Below are experts of layer 4 (counted from 0) of a mixture-of-experts language model. Rows are named router (the router's row for the expert), gate (a neuron's input weights, with its number), up (a neuron's input weights, with its number) and show model dimensions 128-159. Each number is 500 + 40 x the weight over its row's rms, rounded and kept within 0 to 999. Numbers have three digits each.
Before each expert's rows: a language model's description of what the expert responds to. This comes from a sample of Wikipedia text that the model never trained on.

# expert 10
Description: Abstract or topic nouns and word endings after the or a, such as film, part, war, period, development, forum.
router:445580457499516464455434584491515446467494564484519467530465372488448526523514490503446508514567
gate0:495524462507481554511538475537536589507553473513505427544474493498551444464495481463507486539555
up0:486531497546487581547514529466502526534503435566525514527546532431468554544453497532490494509549
gate1:538513533559393422538530513475527501448457574521423448508481506498503633493506566504528464562463
up1:498458437557468458453497508444529517501496494428460456449532491480544465515549491522495553486537
gate2:511509475513537461418517521515533526452457492506471513480585506547498472481562517523599469503498
up2:517518553539523446492543534470454520473505488557482496520536540481518545465513523488482515579578
gate3:555444570503499497526481544506438487440490486516525621584446494420500488488518489540536540493457
up3:450484504467543539516517525452469587556494544524434457501475493488447511520530475454495471524630
gate4:510521460450572484535466457559470492535457401493482556534468545516473501513494497476436504504524
up4:553508536572576444508519565479542512553486480455451485461530508475506542458438438470564499543536
gate5:574458525516563529477526520514503490481535540532508484541580520468530430475507596505489469441446
up5:456501456517490550420475472537494485514424435429528494509477444547438445476459433558533515546517
gate6:510486491434478579530485545465468441432506535525557522517456426519504491541542497550481414465478
up6:516556503459432533472494516481532438502463558520510501544496465497555515462430504567474503472502
gate7:461468438481451425474539474519532460495495568407574541458560542542477517527434534522474468461508
up7:524412501515467518527497409457544485489468423473491552568441538477411569470395517491458538478513
gate8:426474490468580500475519455485529502502449495522484487505525483450516498546508481486495478543456
up8:532479518513435521533490437495529480513527491493470577466512483508497572488487530460496556459506
gate9:459510508505563560480476480491513455460531492491507471481556447480495543570527508478471491507492
up9:518507484511459520531496500423519453418546491564554492538557421521494529486479517546565533495557

# expert 7
Description: Coordinating words and relative pronouns joining phrases or clauses in running prose, mostly and, plus which, who, but, what.
router:505468514507520495500437506455427481509462491526450474592573466443483467529464492433483518507405
gate0:555569600433521468510500487445509478490491441537448520483526484492493522462488488606551558513488
up0:489400494517498447416560465532477510528454475463602447472496424537432502555545471494504502528491
gate1:501398515520534490529425516564535480473501554582484486500601480456498482479507475477486432460501
up1:501417491530565490488510637436495517496534510492596564465495547569514453457528491438511451468451
gate2:540467585492604496516454497481475457534515515456544569508466470486482535447481510507455486473618
up2:417499536513516440455452426458497546557537538541542457465527469488509484434452505495534487449474
gate3:482518475526526539508469504486531392509485513538518506464561482514444465572515536499454467510504
up3:496506473501426441496479466424491526475473525485505474507521540546507536489535492489513489558449
gate4:499548498602452512487468509474442450526487403426534427571481498535521547414474480479520437519418
up4:518433472520470472467510513426495502493454528494498478430397504490484475499505486522527474481507
gate5:432557496449475485581447478453515519520528478547539497485477453520530503467484486575535506513454
up5:420580583497558501579505518513428437529502532520553468484432448494520488499475565501490476514494
gate6:595574430494533531510549502396494542461508557559357476527531467506539545525525511481516554524485
up6:557491442518463425538510523536558482526562481496513510481459589502614499477563551552474546511504
gate7:531486469480520544521497485511421467490536499557460586475493425518483574440432583494508565472566
up7:516410486472547531498504519583471534532452438560484563460516478553533557433553500494490573505498
gate8:496451513504524524445485524443489521450544466548451433496483510493540533421433556502451494435445
up8:446508510469506444500522477438493427512579520475482428461481502608447564536528602553488489504520
gate9:448561505524492466486486533475505511491499503461513547525424424533450574482512468426528526549520
up9:410456468519517495516470459471441463463556501532528478516543490547470522383453490499469510521560

# expert 0
Description: Short Romance and prefix-like pieces such as de, la, des, pro, bo, plus blank lines and = before infobox or section headings.
router:439524489501507498477531553466509468538493537546486428519476510471438511409585524462453506475524
gate0:509502440503504479582531503526493440568551432522460520499445460501517447486504478416474501510484
up0:574485460468511588536501465448545578478546523549512506514518492537541517503457484433493514541508
gate1:541526471482506489580526498546527525437538504498451499455577474449543490523532500497517519510567
up1:496500455502548464483535554563515514497462515493415497470568514474574522541432494479554503490476
gate2:481546498552581499558540489572440562471518475491481492565563470489411531536532431493504515528504
up2:550459553458481523538493367518500431516538482519436503505415490497527488555462436533507534544586
gate3:485464513538563481539513440530468420446504514486505482535530448472488493493652387417520510463573
up3:489403520474423481472488491471513476490427525475560483511533469530504568529470424453486444550467
gate4:451587515469500532534481510531545495462555534453599498566518409456493493426577495487469469512498
up4:514457424523498552514469511503504485504589487488444507480485551466557521529515523460552474473563
gate5:430549491453517521483446452458550433513541489462498524471507529402479422446500511484496514463585
up5:416465459458529492440489479473533493465484450479492542551435499562524524449415449485497500538480
gate6:552468519548446542497493526444531483431495488508566498461449451490481501431491508455495427551561
up6:461519535540522519538513533588455526520498524487465582556485520543520489512482485510590493451486
gate7:477456485539553461502468491490547551504450548577474519508582443493493513489540551513536510524499
up7:469484573451475574482483419478466463496492525510517509465425593443519472491502481541538448468452
gate8:537528470525577492518506487518456503455567552544464477517500451475467524486513449498557477546530
up8:544507444555436470543465508558542494503474509558513471521460473502520515532567488493516518511541
gate9:540529552508506487525493500486604472547484526521543551463514478505516497512480495612579540514487
up9:424481478573465525508491486500492549507525451531420543481453481514504489467503444522500466488534

# expert 6
Description: Prepositions and determiners that introduce a phrase in biographical prose, such as of, for, during, after, his, the.
router:567470485442575519497529508500553537432487455598528495459549533475426514459534501498514542508451
gate0:503503463482482548528522485525437437505546441521491502526532527540456489540540496551513516540502
up0:457472488505419512479487443530500462459491463512474394566457481517431461507461518455517535505525
gate1:536521512482529451520498467545528477557481519515487421487486525442486483455487493465475548491466
up1:589498482527440472493513479580455478479466551559555536523418534492518559546582461449525517502550
gate2:471449496509533524516499509477524520554437525387507534525492448530501480488520501491525512435525
up2:425480465488451483444538500535520464469555532613500494474530530449434453466517515541518505554436
gate3:534515487430552479441467514481516499604515466452527476570531490550445560503499503503515529515514
up3:461468523567479485522489466516455467512504557506488482496493494487522444458466475495474465472421
gate4:559496429451478522500552441538509527495543471490480451473514568503493469498511434470443528519604
up4:600532558503469510458495437455488585496557464551495508459504539473569491581521482461480546487521
gate5:509553502485481481463532496513507525494476491458505504524555472424502479459451474480517499519482
up5:428467436494560533504489432445457524554509516550512514468496552500463468455525521526499522522572
gate6:428448491505505574471459583447543457492532537455503487517556530507542534499527534537425557505514
up6:466548469578504490434493495478507455481486491471475469507494485535549457509474516467480475494546
gate7:445481467475534552510640421523545472512476548530516492500480577516437494499579495507527526458481
up7:539541514519556467543452522421525569496517472542477487432496543532556518550463481559514453555563
gate8:497460530455453485490517482502468495459496496480514431515525496521481500491502450488424519543516
up8:545544548528538532477439454486528464530505508435480477437460490539502491440560457566509513455528
gate9:471481506476536516560528478543491548543535483468541529513556528487538518496502460516519487529495
up9:455530578516516447508501549508555558493496467519462523495534548414516578461532445510544548482547

# expert 14
Description: Word-internal pieces of Western surnames and placenames, such as -ton, -ford, -ville, -son, or Buffum, Crockett.
router:463504456475529502515486491425511514496554469557503466453504477556535493535448502484546468526487
gate0:564498530510491469531545469448492444451550506486497440528529507480521524448514445502426486536424
up0:500519497459516520521467517496548482502580564446447441528500581463519528454484420637551486537464
gate1:427482462513495547479536545435398492499510452521499484497436509473545423451484523426490478408567
up1:498490447589496432578527536433569536482482520536503497569501553450388470530515462513492511415508
gate2:447496461512509524497492490464527540453567485528518475474495533546544479534505464516599504577506
up2:474568512458490473520464518495548481503502449517527471498535560528520498499459468504506470488544
gate3:477501426512458570557494534484511450492493460470391539490433546517489503499537514467523494421525
up3:461578482528488503541521601497472491456482465443478434443512459559495528525457531450500553471531
gate4:462485419539467492400423504504583422523543551508489510450490437526473517542473478528527499539533
up4:513535535536510526523505463525465507518521522466590423507451485493496526540517582507459500542526
gate5:567508495460444508487486513498545574555536505560548461559440513536476459560463544508528440434457
up5:520492538559482510459490494466564527574499524557524470521443424475587545466424529494500431452524
gate6:547462547476517530431517517418493506480504517588556491454465479515527488464469488510483471437467
up6:480498435566398605507459465525505461519511510532478544499457465504458467483545477467483570479570
gate7:490509481505541530497529443575527508508491531491518481457509451562520498492510535495519489501477
up7:517447495460478488506491569457513494518510520512474550522490457503456489509526517545528455464547
gate8:491477512485486504523461527497526534471559535479520512578470485466524522509505429512475519490509
up8:523515529507470458495483535543512446495540476395505476527484432522459571510589449476459527528485
gate9:540536478577499519538553494482547503433442449547504496454539495527481563485483480499504573521417
up9:463531484445570484551460478466498524449453489477546561520547439507485504477479515425526539464479

# expert 5
Description: Commas separating listed personal names or places, such as Jerry Bresler, Larry Wynn, plus common first names like William, James, David.
router:491425480481441512470549548537524522455538488426491494548506555475460489442455488489505605466498
gate0:562459451461573461558480486489464435515525493487494409517520480507489487478475452501509509516575
up0:489509501522463505508511486517533513500503560526529587507470522525537510440484582506473468431530
gate1:442489510415505462472454452453518615553452469555546485423514542473462488569477460479469522524522
up1:529440524504569532442475559475520498513472470439401498537524484547528487421510446521593465480495
gate2:493516525468565486524497530465475464563434521444431493557543534465556499494491497546518534547493
up2:452468485445476496489459507575516496434505442433520493527456498484525488498501479488481554483542
gate3:542465481450449447566515496525411483466541431527493591446489492458488572478539434516508510504522
up3:508510503478570447457460555446508514491466486516529546454526473440473534480494465477503476562467
gate4:468524461511562460526483452483446497522599521516526488506498442505465508460475509436425430540532
up4:502563470495508562535514481520547481488502502505464513488554450516432554537584471502447536523543
gate5:465470454523555478482404479509464490448465519510445460470520465493505492514590508452505563548519
up5:478480481417491539458561458516540517537568490479494536533518536488472514473518538450532537516459
gate6:446571484438483525518516567545540415516426484483505527557576492541418502573551528500508456498580
up6:553463480522528496494509537464427564502479533567532514512452528472530491535415481520492513475499
gate7:469455527521483505420493452509535531514466504458481415508515492477506497449467478550549540482470
up7:470464521568523511493429525514542538549483541532538499551534426464483522450514514527539474565498
gate8:405479514494535525432535546501615498506530585537537428514467496530460466474479574467421470519528
up8:487458506481541450544499428530448443538512489415505556489472454556530547442473490448534554450550
gate9:509485566531475527533477498547514521519564476540496439503475498480532509506470487601480524609496
up9:529494546432440494455503438509581467462504470554541446468477547480549548489506534466478510527531

# expert 13
Description: First capital letter of a split name or word after a heading, quote or parenthesis, plus opening ( and " marks, e.g. S in Saunders.
router:432472527462506472478526533494503462499492535506507506440566529571569530519499598536466459606526
gate0:552523529460551505424501571495474472489505475471477491459438470528552564481540558556469464506444
up0:478511533497502499463482452550514511487472522490595489514551478408469494494466583506505502555468
gate1:403497632504511515513460537547493489446524548558456451484537484544505466520459541578608505507518
up1:574482485548458484521510501496474510547523422501532526524487517445574495436497488531416492491450
gate2:485583514505497531451427501477481519548533535503486543516485490497477471498452556486566463530557
up2:565442496488476546439546521397470525547457520502496491460451472509401491549545575439454474498556
gate3:468474576459534555487453434522520560575497544516577474527470480534585469459465473490447536507455
up3:539543518433500532495445505427459524547533557449520577453489539515548505518574484508439494484562
gate4:478503501513558544509482503518590464432536503466464462483504537493615494483464463550519492552564
up4:469454444521470581466447525499522522495526520514522451578530531545489554513501457548522470462514
gate5:475509529499542505487503568473515467465488489453443455458491459527461544498517442475580456465457
up5:473530498425473550460498546509508449435548528507549439546501492452501511547535530499531532471499
gate6:499476554494504455614477552518464440433544411499498470501475477458498517495437551564540479446519
up6:490470443533464525502526505511493517495448555526547466516511538578411519508562475529431457548557
gate7:488532556479539480561505494461522531525530541461511480473591459480505500495470543451447486411509
up7:500472469498512506494512497511480548456502446415441476554453375542521523497546483587471531508423
gate8:469493454497488450523480527458450516544520452502452436523543565470506418452496584470542551444448
up8:525456519478481572510522463480479522568501564542569509479524473448465527506490526529478513585477
gate9:457506575485451536453567442491495483513470474511499563492451482502428481460492495545514497577581
up9:473509569523462493469630536503486475510492503570542491495455511489476495499557524508494490532541

# expert 15
Description: Articles the, a, of and hyphens in descriptive prose, and pieces of scientific or anatomical terms like nucleic acid, olfactory, protein.
router:506515466549508507589438405554451506552502482479526466510445494546526507477486551505423445477492
gate0:519493511500576544550523444519465509469461541458545524530469415472464452448474480606459577510447
up0:502489472472437464422487534526529465523512482480399520462512552514517591510595510472566445448605
gate1:465548445537491463482495529539504544515511560575516518459493405442476474513516519463429469492506
up1:512563531497626561535460465553467540478447542465454485549521432476459459566495475499468511475569
gate2:555499490476575466541550508491553446456470563498508482532510518496513481484451490517545450512453
up2:476498527567402499575427433527548499439537514503585496490450459479517439483478514547479493452542
gate3:531515493486433551495506466419479412466436470557550495511559543434560533448503451496539510510536
up3:546489535505462492489511498484502524447468524493487535468572482482535549500562483475463482426533
gate4:457530482501557565531481451474597476489478462443560469477525530528528534517462576511492500561525
up4:537492505477585534511561569525447465469456495478478449499496531534505478388547483528459504420499
gate5:415544492438514481559478542553487455526511574498520503492487494499485514434545397540474530471463
up5:500554528487496438542468452509520486493533500453576543491455482484502476489503517494474526459489
gate6:481493527474547518475448434454543430470505497465553485487546419503492501487490504498444529514513
up6:481429512489445519543540530463430487571505509551490516484475527569496517564510511477498493491487
gate7:514503578514516499460452428483574441489540491459466588506481506469424523439471495506540528457545
up7:451444466446484489473558527561489585512454521564484408521540548502549480592482468565448486463482
gate8:484534522497514461560477476526513469469547470442461437536484557490496493513559525476476476477502
up8:541509472495493482512562489463483459538424545566429558530518502553512496542504563504506525502483
gate9:582461523491476537444486500553518485523489511501454561467528462523443543579493491606508504480542
up9:470593600507521438496503513499472480465486475501495489509454508494521439537484576422459472537586

# expert 12
Description: Fragments of Asian, Central Asian and Slavic names and places, often in sports rosters, such as Guliyev, Kazımova, Yakima, China.
router:422517534504450503502500456471559512552555533430490556508566481478468520507504453494538450521451
gate0:511476427456557424485421456493544472595555513447449470546471492550486511505484477500477530559572
up0:548511506522402466548466503446478501440540485501553512499517502502531431482479508478475513455475
gate1:508495527500464463537548485533479521487502517523490524538447465504518481488466495436503460505443
up1:551484481547482519523440404555471456454489503453585440553572447457477448490554508419476542537454
gate2:470530543506473483470425441483476549504481541472471503491559465471541532531472555544430481504515
up2:558519418512471487447513511474466556483483488495469504476527479516525483425486534526473519471496
gate3:516492524554471496507491517548488514487497526449453434461504453484439462493464496491454530543573
up3:493534484525486529527481543560453538538412522391496515532489503528511449523498491460477507470503
gate4:426491548469597522519564473510470571537483477528511454467498470450505505544451470500446573499457
up4:463495592432526488556446555494516544580524513466517490473566472484501465556384513510489597503508
gate5:496561486591512408485510506447530539480473538466491467602480593489547530583495534454562469492491
up5:481508540477511518481475488489479508531518522444544480538520482545505507462630424432468531516443
gate6:516438569452514636502500529536480486416462528584485525462514480492424495420388429530463404430535
up6:542480518491520525542461553515592482504509430473505568584444520435491466500520489434481448446586
gate7:518491523538450591503520473530506434448509498507453482585511532487495480490460460496482469567491
up7:473527483445447580501473504407548485425511487538421555476444511509616517477453511503490553524511
gate8:510556569519480587534580466466383416427525533387475442510493408506479524475472495504483439552442
up8:539517487513482506539474465507443528483478523449526480478457490461568481476471455502549452484532
gate9:528534528425486583536480487510465499536492512496499431459503516508565523549479541502451544431538
up9:482489522522477434487423435429446488486477498499499432483490530535564499565470548472492554495521

# expert 1
Description: Number tokens, especially day-of-month numerals in dates such as On 14 July, October 30, plus counts like 5.5 sacks.
router:573497494550559514480519481505583528607555505511478512461410507551583465439511530556525584435491
gate0:502507471555468458506430522509466537460518531543486569509465506561493556523543485520477544499455
up0:460467540488476467534539441533474482524472512473437574534495479554484539523495497474554529550494
gate1:504550499538520486516504536451544553455474517469541514534488486466528547520532422521523548490475
up1:494540555472473433466462510469479582510491542486435472464496506440473453498524444547522479516470
gate2:491485468538470514564499536463506495456508551538505433484524518438531470491514560512460581539488
up2:439467458461533457501418559497584472531463509548528486530491478486532497524523513512446507513559
gate3:469426467504505483450503482469529432426574549571537492463485490460491511506492489520471517503512
up3:480551453467485512503558534557520566452538612487491426532418519533537513442487540598510556475453
gate4:480441509468483466499464429471485516523517524532530491540471480435503488504488560548523496442509
up4:572503513526450550514555473486512482510437455520494519516575476558487535527533495490500449536421
gate5:502490534499438504499498460526497547442433555446446503498479527485469502464498452481515499512573
up5:569508509508489511489500521584493497575484462520574448509479568435492470474475546515440549509431
gate6:440416548489566450488509458449467507534506495513507451498536563454461519529465558484511542510486
up6:545482455475508485509535491543510585456503527511432575450464498504520512485459516526530482438472
gate7:574416505586474441520447504480522452529452513479468480474511465542481556479528562437509439552509
up7:578433519504502451546463574505521463541433457548529500473527473476479562503453522434530456484472
gate8:449527464498506533409455517527569503505464479433523598461468469464621518514499506520558482442515
up8:491475493464438456505409468481449538516515512481486410501534474443512468549562514534472515451472
gate9:516467450536499525491432488558535451502445494490433522434569448461547574507528469525457552565534
up9:491522603423472513487534498510523457486535488473466477603512501529487475496464490497568510530450

# expert 3
Description: Pipe characters opening new rows of Markdown tables, plus recent year tokens like 2024, 2019 and succession-box words like Preceded, Succeeded.
router:546524569500478555490538550513503536395488549496459531498481527485607486470465447512521480446514
gate0:446511548500480522568472559488532515469508516567504551499507516530545499505506531521519494484514
up0:501566477488496580450480395525486506458582504503517483496547484497509528522487501550492515564503
gate1:482431525458462588507491452481519484466508504478455478501437556426558489446547414490544510449501
up1:536473435521456549503519459403513467502499486462464551475457575496586527488443455510523456421475
gate2:484464541480520451524547487464525482485505481538521437515500535494489521518523520545513554436482
up2:539497449491495471523519549467493446469473459417443468506452458557498475474507537474476480550535
gate3:516540447515486493508530512482506523518483416497531518568452465482504464475438434539541487568508
up3:465450484583502530534486438511520489505466426539468503462522508498478498596498477492448466455509
gate4:478492574520450546540520439506521461526546479575513530467520476492534530459442444523433517504440
up4:493510513589453500515588439456497450467495472475532492516507509425507538483527479569421440529472
gate5:473442521498508457462471513511515457490507473580497453508540504567448366443559487466482491450492
up5:492467535517516526515505529556562531495557515513514470559489589482553540530407531522508543411490
gate6:510488574608571549507469533496496577421556507563527511481498501539455501520467458504539553539587
up6:532534552530572543514453496557464562510579534524535444502500544520530454518538503477489491538572
gate7:516539466406443498482448513474468468522504554516498498543519499575518555439546451481488511465545
up7:468512453584541502548431461553449493486501450552525535493505540481465416478507531448445437452533
gate8:440447442462495541472518485518417520480416523502488518481490481510474541451476462508498515492427
up8:599484472533528462484467506497477440504530532545445480479521565548438506467534499521548491505508
gate9:538489560535406534509573562519548433492512506443474511533391525480451527457541519495426513536537
up9:509456561515515531468497512542569541497512537486488440469440538489559528490454422569462568556450

# expert 2
Description: Forms of be, have, modals and infinitive to after a subject, as in it was, it may be, had been.
router:495538493499442471463552438504487534527460503538486563509455533444488491444452450509512583549601
gate0:463526537579518519489583487493512466553469513478449434513520550465512456466477512516455496488537
up0:493479462572550394508482521494488526487490526474519544473580478471525455494558545468438443513515
gate1:423474482482495454504496465474484507504540517436551571514440510527508446456489510518478414526489
up1:521448457465537574516499533463489522505479504461467406406518511508461547582547470461514573494511
gate2:597518496532494550530493550520495504495499491437488490466503572547561479490518472530453502548519
up2:492520544505522515489429465559477464479508452487451505390469403445479515459430545443487521521411
gate3:432537552464491440502520472556488503481533468507538472498508517533520484459463487525591565519427
up3:565471492528488494493453442493563468475565508525439519450582538526534557578535502467465529509587
gate4:448466553567480514543474478469529474568511492501498532468459534480487499539508578506517422474522
up4:525467550507519497518491503503480535547528466536557545498437531478589495488494540433544488503593
gate5:552479465537532503521538507546538452483446514532499520571547527466512468536453475635512546511566
up5:537509525447502411543477472504449504516562521456549486570565419508510536430512506471542520474502
gate6:499467467503513521467521447536490506497489475465531545466487445539496454506429430553433511541504
up6:470500522546522432534483506519512543496491465531502432472506524543569501494419464519466506504506
gate7:499497483536517525500462501518484565492487519542528421492520460494481476557498568516472562566547
up7:502544439475481522408390525536498529479454490478481470494509454505468462523516546523500461566589
gate8:474554504513487500487519541493443440500513450512508504502536487481538529585535560495510528512502
up8:492518512400535560520520419500469527530582492499509525448557495517542491369534419530522470468562
gate9:505443455545522537462457572525454559441523492497509483515436445445504497496514478498539424555587
up9:481502465569518478453501497500467518458449546450536495525466475463512504505489504526438456573547

# expert 4
Description: Sentence-final periods, closing parentheses and quotes, brackets, heading = signs and line breaks that end a sentence, heading or list item.
router:522472463578470450476466574552461505542461509425501455487481490533497489467480477461581536522470
gate0:473491501495486529558512460507529455558508485511480481480527475504498494531588416444502402451485
up0:487474540446456411439516560420446517496484540583433463522522578461447476486470535523562548527462
gate1:424497477564558471501488546488488463497463527485489538422555493530513565488560514491466489514520
up1:506551455506508508507478533521444473477399615473537498506541523495524494475491520517520516490441
gate2:523533564465507496470490489457493504531500467431451458509500446486514503496546566494483479426532
up2:417478557448463541511453467529508528523510451482500508600507524515491463479475464540493482505597
gate3:368493540522491506468507418508534491526497391474536469477544512463514485486453452519522555562481
up3:561513501434421435520487551548455572483520451500534530480429477554472472506466527460518502471478
gate4:461438512466456480450469478488557479478483479475526507514454513499526435462479556511468466477483
up4:556549559567476500516489532514569502412503461493506551457440547534548496539550448446489432475520
gate5:578537503553511495588450454434470515499427532526504562519503449541511448493493458543484446443550
up5:534570540594526441575488519479489500510477549540448548495495451583449439469503443489540490451571
gate6:519488478486516526510520543502478436472466510471505503513431501395472438510463507509506456455481
up6:532442540457495514489517436475521486484432496525506492517476455491578455462468473467462439507553
gate7:492460516518468545522552455530523471544538460478494529540536455495497508525576477508400483555558
up7:477480432474454499532512469509520499483490454426496506499471461445583505500471539520460572553525
gate8:475495564509451551551476560433520487563454475542507536532539493470512550566504514479444502483532
up8:497457528481509549422542490474442521487490504418548480534504540511462475515565515473487447565506
gate9:484510495532471500446502493435518513464424493485495443501572519476472425519519489561491466511527
up9:572534508444466490512514533446523386515406510540502541603507531540498477517439509499489454521511

# expert 11
Description: Word-final pieces completing a split word, like -ing, -ed, -s, -ly in well-being, proceeded, plus object pronouns him, them.
router:468505525453459442492479469559507495484590452533513495466538463462498545533490479517448463510465
gate0:451502570447515510532433518532489522495553560461498497543446577517509475529495475553409458467536
up0:526554534486499526450502433545430459483478515538491538507495378545511551500391503472525426497488
gate1:513461441528531532519548519487497505482534499428516493436547498495521520480433582522465467504473
up1:512545551529500500501589468499487473541546393565470462535496422425435478540512555528515519554525
gate2:474468554534510537550516552542428424489559424439446471476505437559491529495499461507466484416453
up2:520472555520528502520467513500535454506508506508459528460537420520463464455518511418435494501439
gate3:448444544489433487574498532501497509558509525489509531450430458519497553553521489458517533555505
up3:487479520473522444401424533464541513511538496560549460516539442463475519429436513491524511494538
gate4:443566484486514550469548425510518471481565549514454510398560441508483473488486492530500474513486
up4:522551532459456467537500545550525516506423508457509499483391509474536500447547528517532517535600
gate5:552447507557445489413505522489467519485496453503525548485501530506530477487571513451606464542534
up5:508460556428487549485503524501534555400499520515499512533539512502447540522448519464573465503431
gate6:511486524478487554465509452422502476538540579500513523448526521512484517442497527492524484504434
up6:494456485439556528531505472524496520488567545417491500505505528573438510500487502454522552508469
gate7:557469566499494488516500460429548595538524500512553529450531467501470460381566519531441524512552
up7:544538509514440444496508482521459533402515479513514541531502424475521579486510451529589541483448
gate8:492521472545540408544518497483519482527503518507502515499523477530453498540509522508536544508449
up8:503492514518539523483540504439529618465474435493571483581517480425475503478437503499512571507522
gate9:554463556481509522494446501517488505437509435521479473463514531462464396420557552411457551493490
up9:542486545438528468558539496486565458475570524518520449509435494486570546510573509529473492505511

# expert 9
Description: Column headings and cell separators inside data tables, such as Player, Votes, Candidate, Total, %, Apps, and pipes between numeric cells.
router:555560526415460532511517457506487470486428525484509495545499506538474469495446512453471486500569
gate0:593429478480513527467452440487534491467576513475452514474521450489479498504548486460446563553462
up0:456438485521473542534508471491600470494538506510496448538477484486472504507537438406482545562597
gate1:502537523528487487529469463463510463549472511505524469474528532489494521410521508441454570429512
up1:537514508494512573502521499508460504509513446464447498471581469509591493500479467550526460531520
gate2:551517495448457485535485497487503521492480530562455512515512492447471479407511472526563486482543
up2:475491505493537459467539501526521443508505402436542512534424474463532527521535567423534458456450
gate3:458429557448545465533506499524522527502436561456558496543542495475540474520405485479459455581462
up3:535525526507514484538471488516466477461460554544458462448515467552475493411484518524572528529540
gate4:551505538513558585467550516533504458496486425492522522520580534489507502524521455467471529552586
up4:518512470469498500446491499595464481437518514491559584555569494525495497533487463498480504582452
gate5:451542536474485450490560438490495551471494504470542497547460521569515442554544536545510523529456
up5:403500568583471511511514492519538564498470502564433534527486475495551456544483582548446465506476
gate6:536537536545497521509491474552517484452468537470539435506471479554496518492501447450496475502556
up6:512477508470477451472545497507440515504484478555520538489426527481452500451459584544498480493486
gate7:448517480443459515511438434508451522479526479479494538546529439497548454465600526511499557569516
up7:492491444557506464546509530469457518488469392429492537544506535477487503544565534518560555476503
gate8:501522501488461507537503517460463549487565486527537504532479544514497509536498497516482482532521
up8:511575444484447510450495464495539483541454553444467529484472437518562536475487558504565526463530
gate9:537544462448545507475526524459490379476549493558504544525482531557497560556467484534538578512491
up9:478555454505433469544520489524504540440487441542510497491454568508517452472586447483481522445544

# expert 8
Description: Digits, prime marks and units in coordinates, tables, scores and measurements, such as 44′, 3200 rpm, km, ft, million.
router:509501505516610535570508456520488526483452364494532566481452540513475473531551504512528480424513
gate0:394505492508470527492501442429480460501505431507455527502493439523560532499455475567464567523451
up0:388609556566468460520492526478443495542449459499505507547494459469539575546509407584458510487467
gate1:508495529511535506517500525495472449476466545459507506509475528455478553568566524449483562567535
up1:460533553426468435484451522503503516480495520498593447461482484490405440490533484419457433534477
gate2:475558500432482478516609435476520477520568369585487558529469428515545503510496489450492532535564
up2:485502444494532453526619468431536497482505416574491515574522492512535483462533525506531533514455
gate3:578501527383487497499452463588447425512491502481380512512539451492456461474519474566438546572464
up3:540490530496483442493471469526517479495414511498432521532538492440503424569520486524502533513484
gate4:494459534475528491458514515545527490539451544443520435486528531458467520458518507485457468593484
up4:497490465460560444570466459525409489528482503486417470510501471517465490502556463558543600514504
gate5:430519417527458475470476491457493532469564514464425448550540467514490492496503515398501469484536
up5:532499562574555570568529492523525472515511475507489444445463459533539461463511452529500491524424
gate6:477405516480499465454546510471503494489556414480419482544552480529526500524557493566473549513466
up6:550489513515469481448477488525513501521496500474534510495549492525503578456519516554458483449521
gate7:513503499568495455528468490459546483549531489451487504462501453501468501443521548469463462476511
up7:560467464430471446459571507550509507549476509521524528514475505420499464534473548488504498497528
gate8:487498466506508550525524523438421494486519542527503479450514477499471500516564434520480447557551
up8:469511559522421555489487510498542425484563406473429520487488518550490505517486627479526548470528
gate9:487451535474567524494391532483456528499495549506544523473494493469589473469521519531460551461518
up9:471439510432526542521519483481446527490527490528504533556596536501412599526417494476512480515474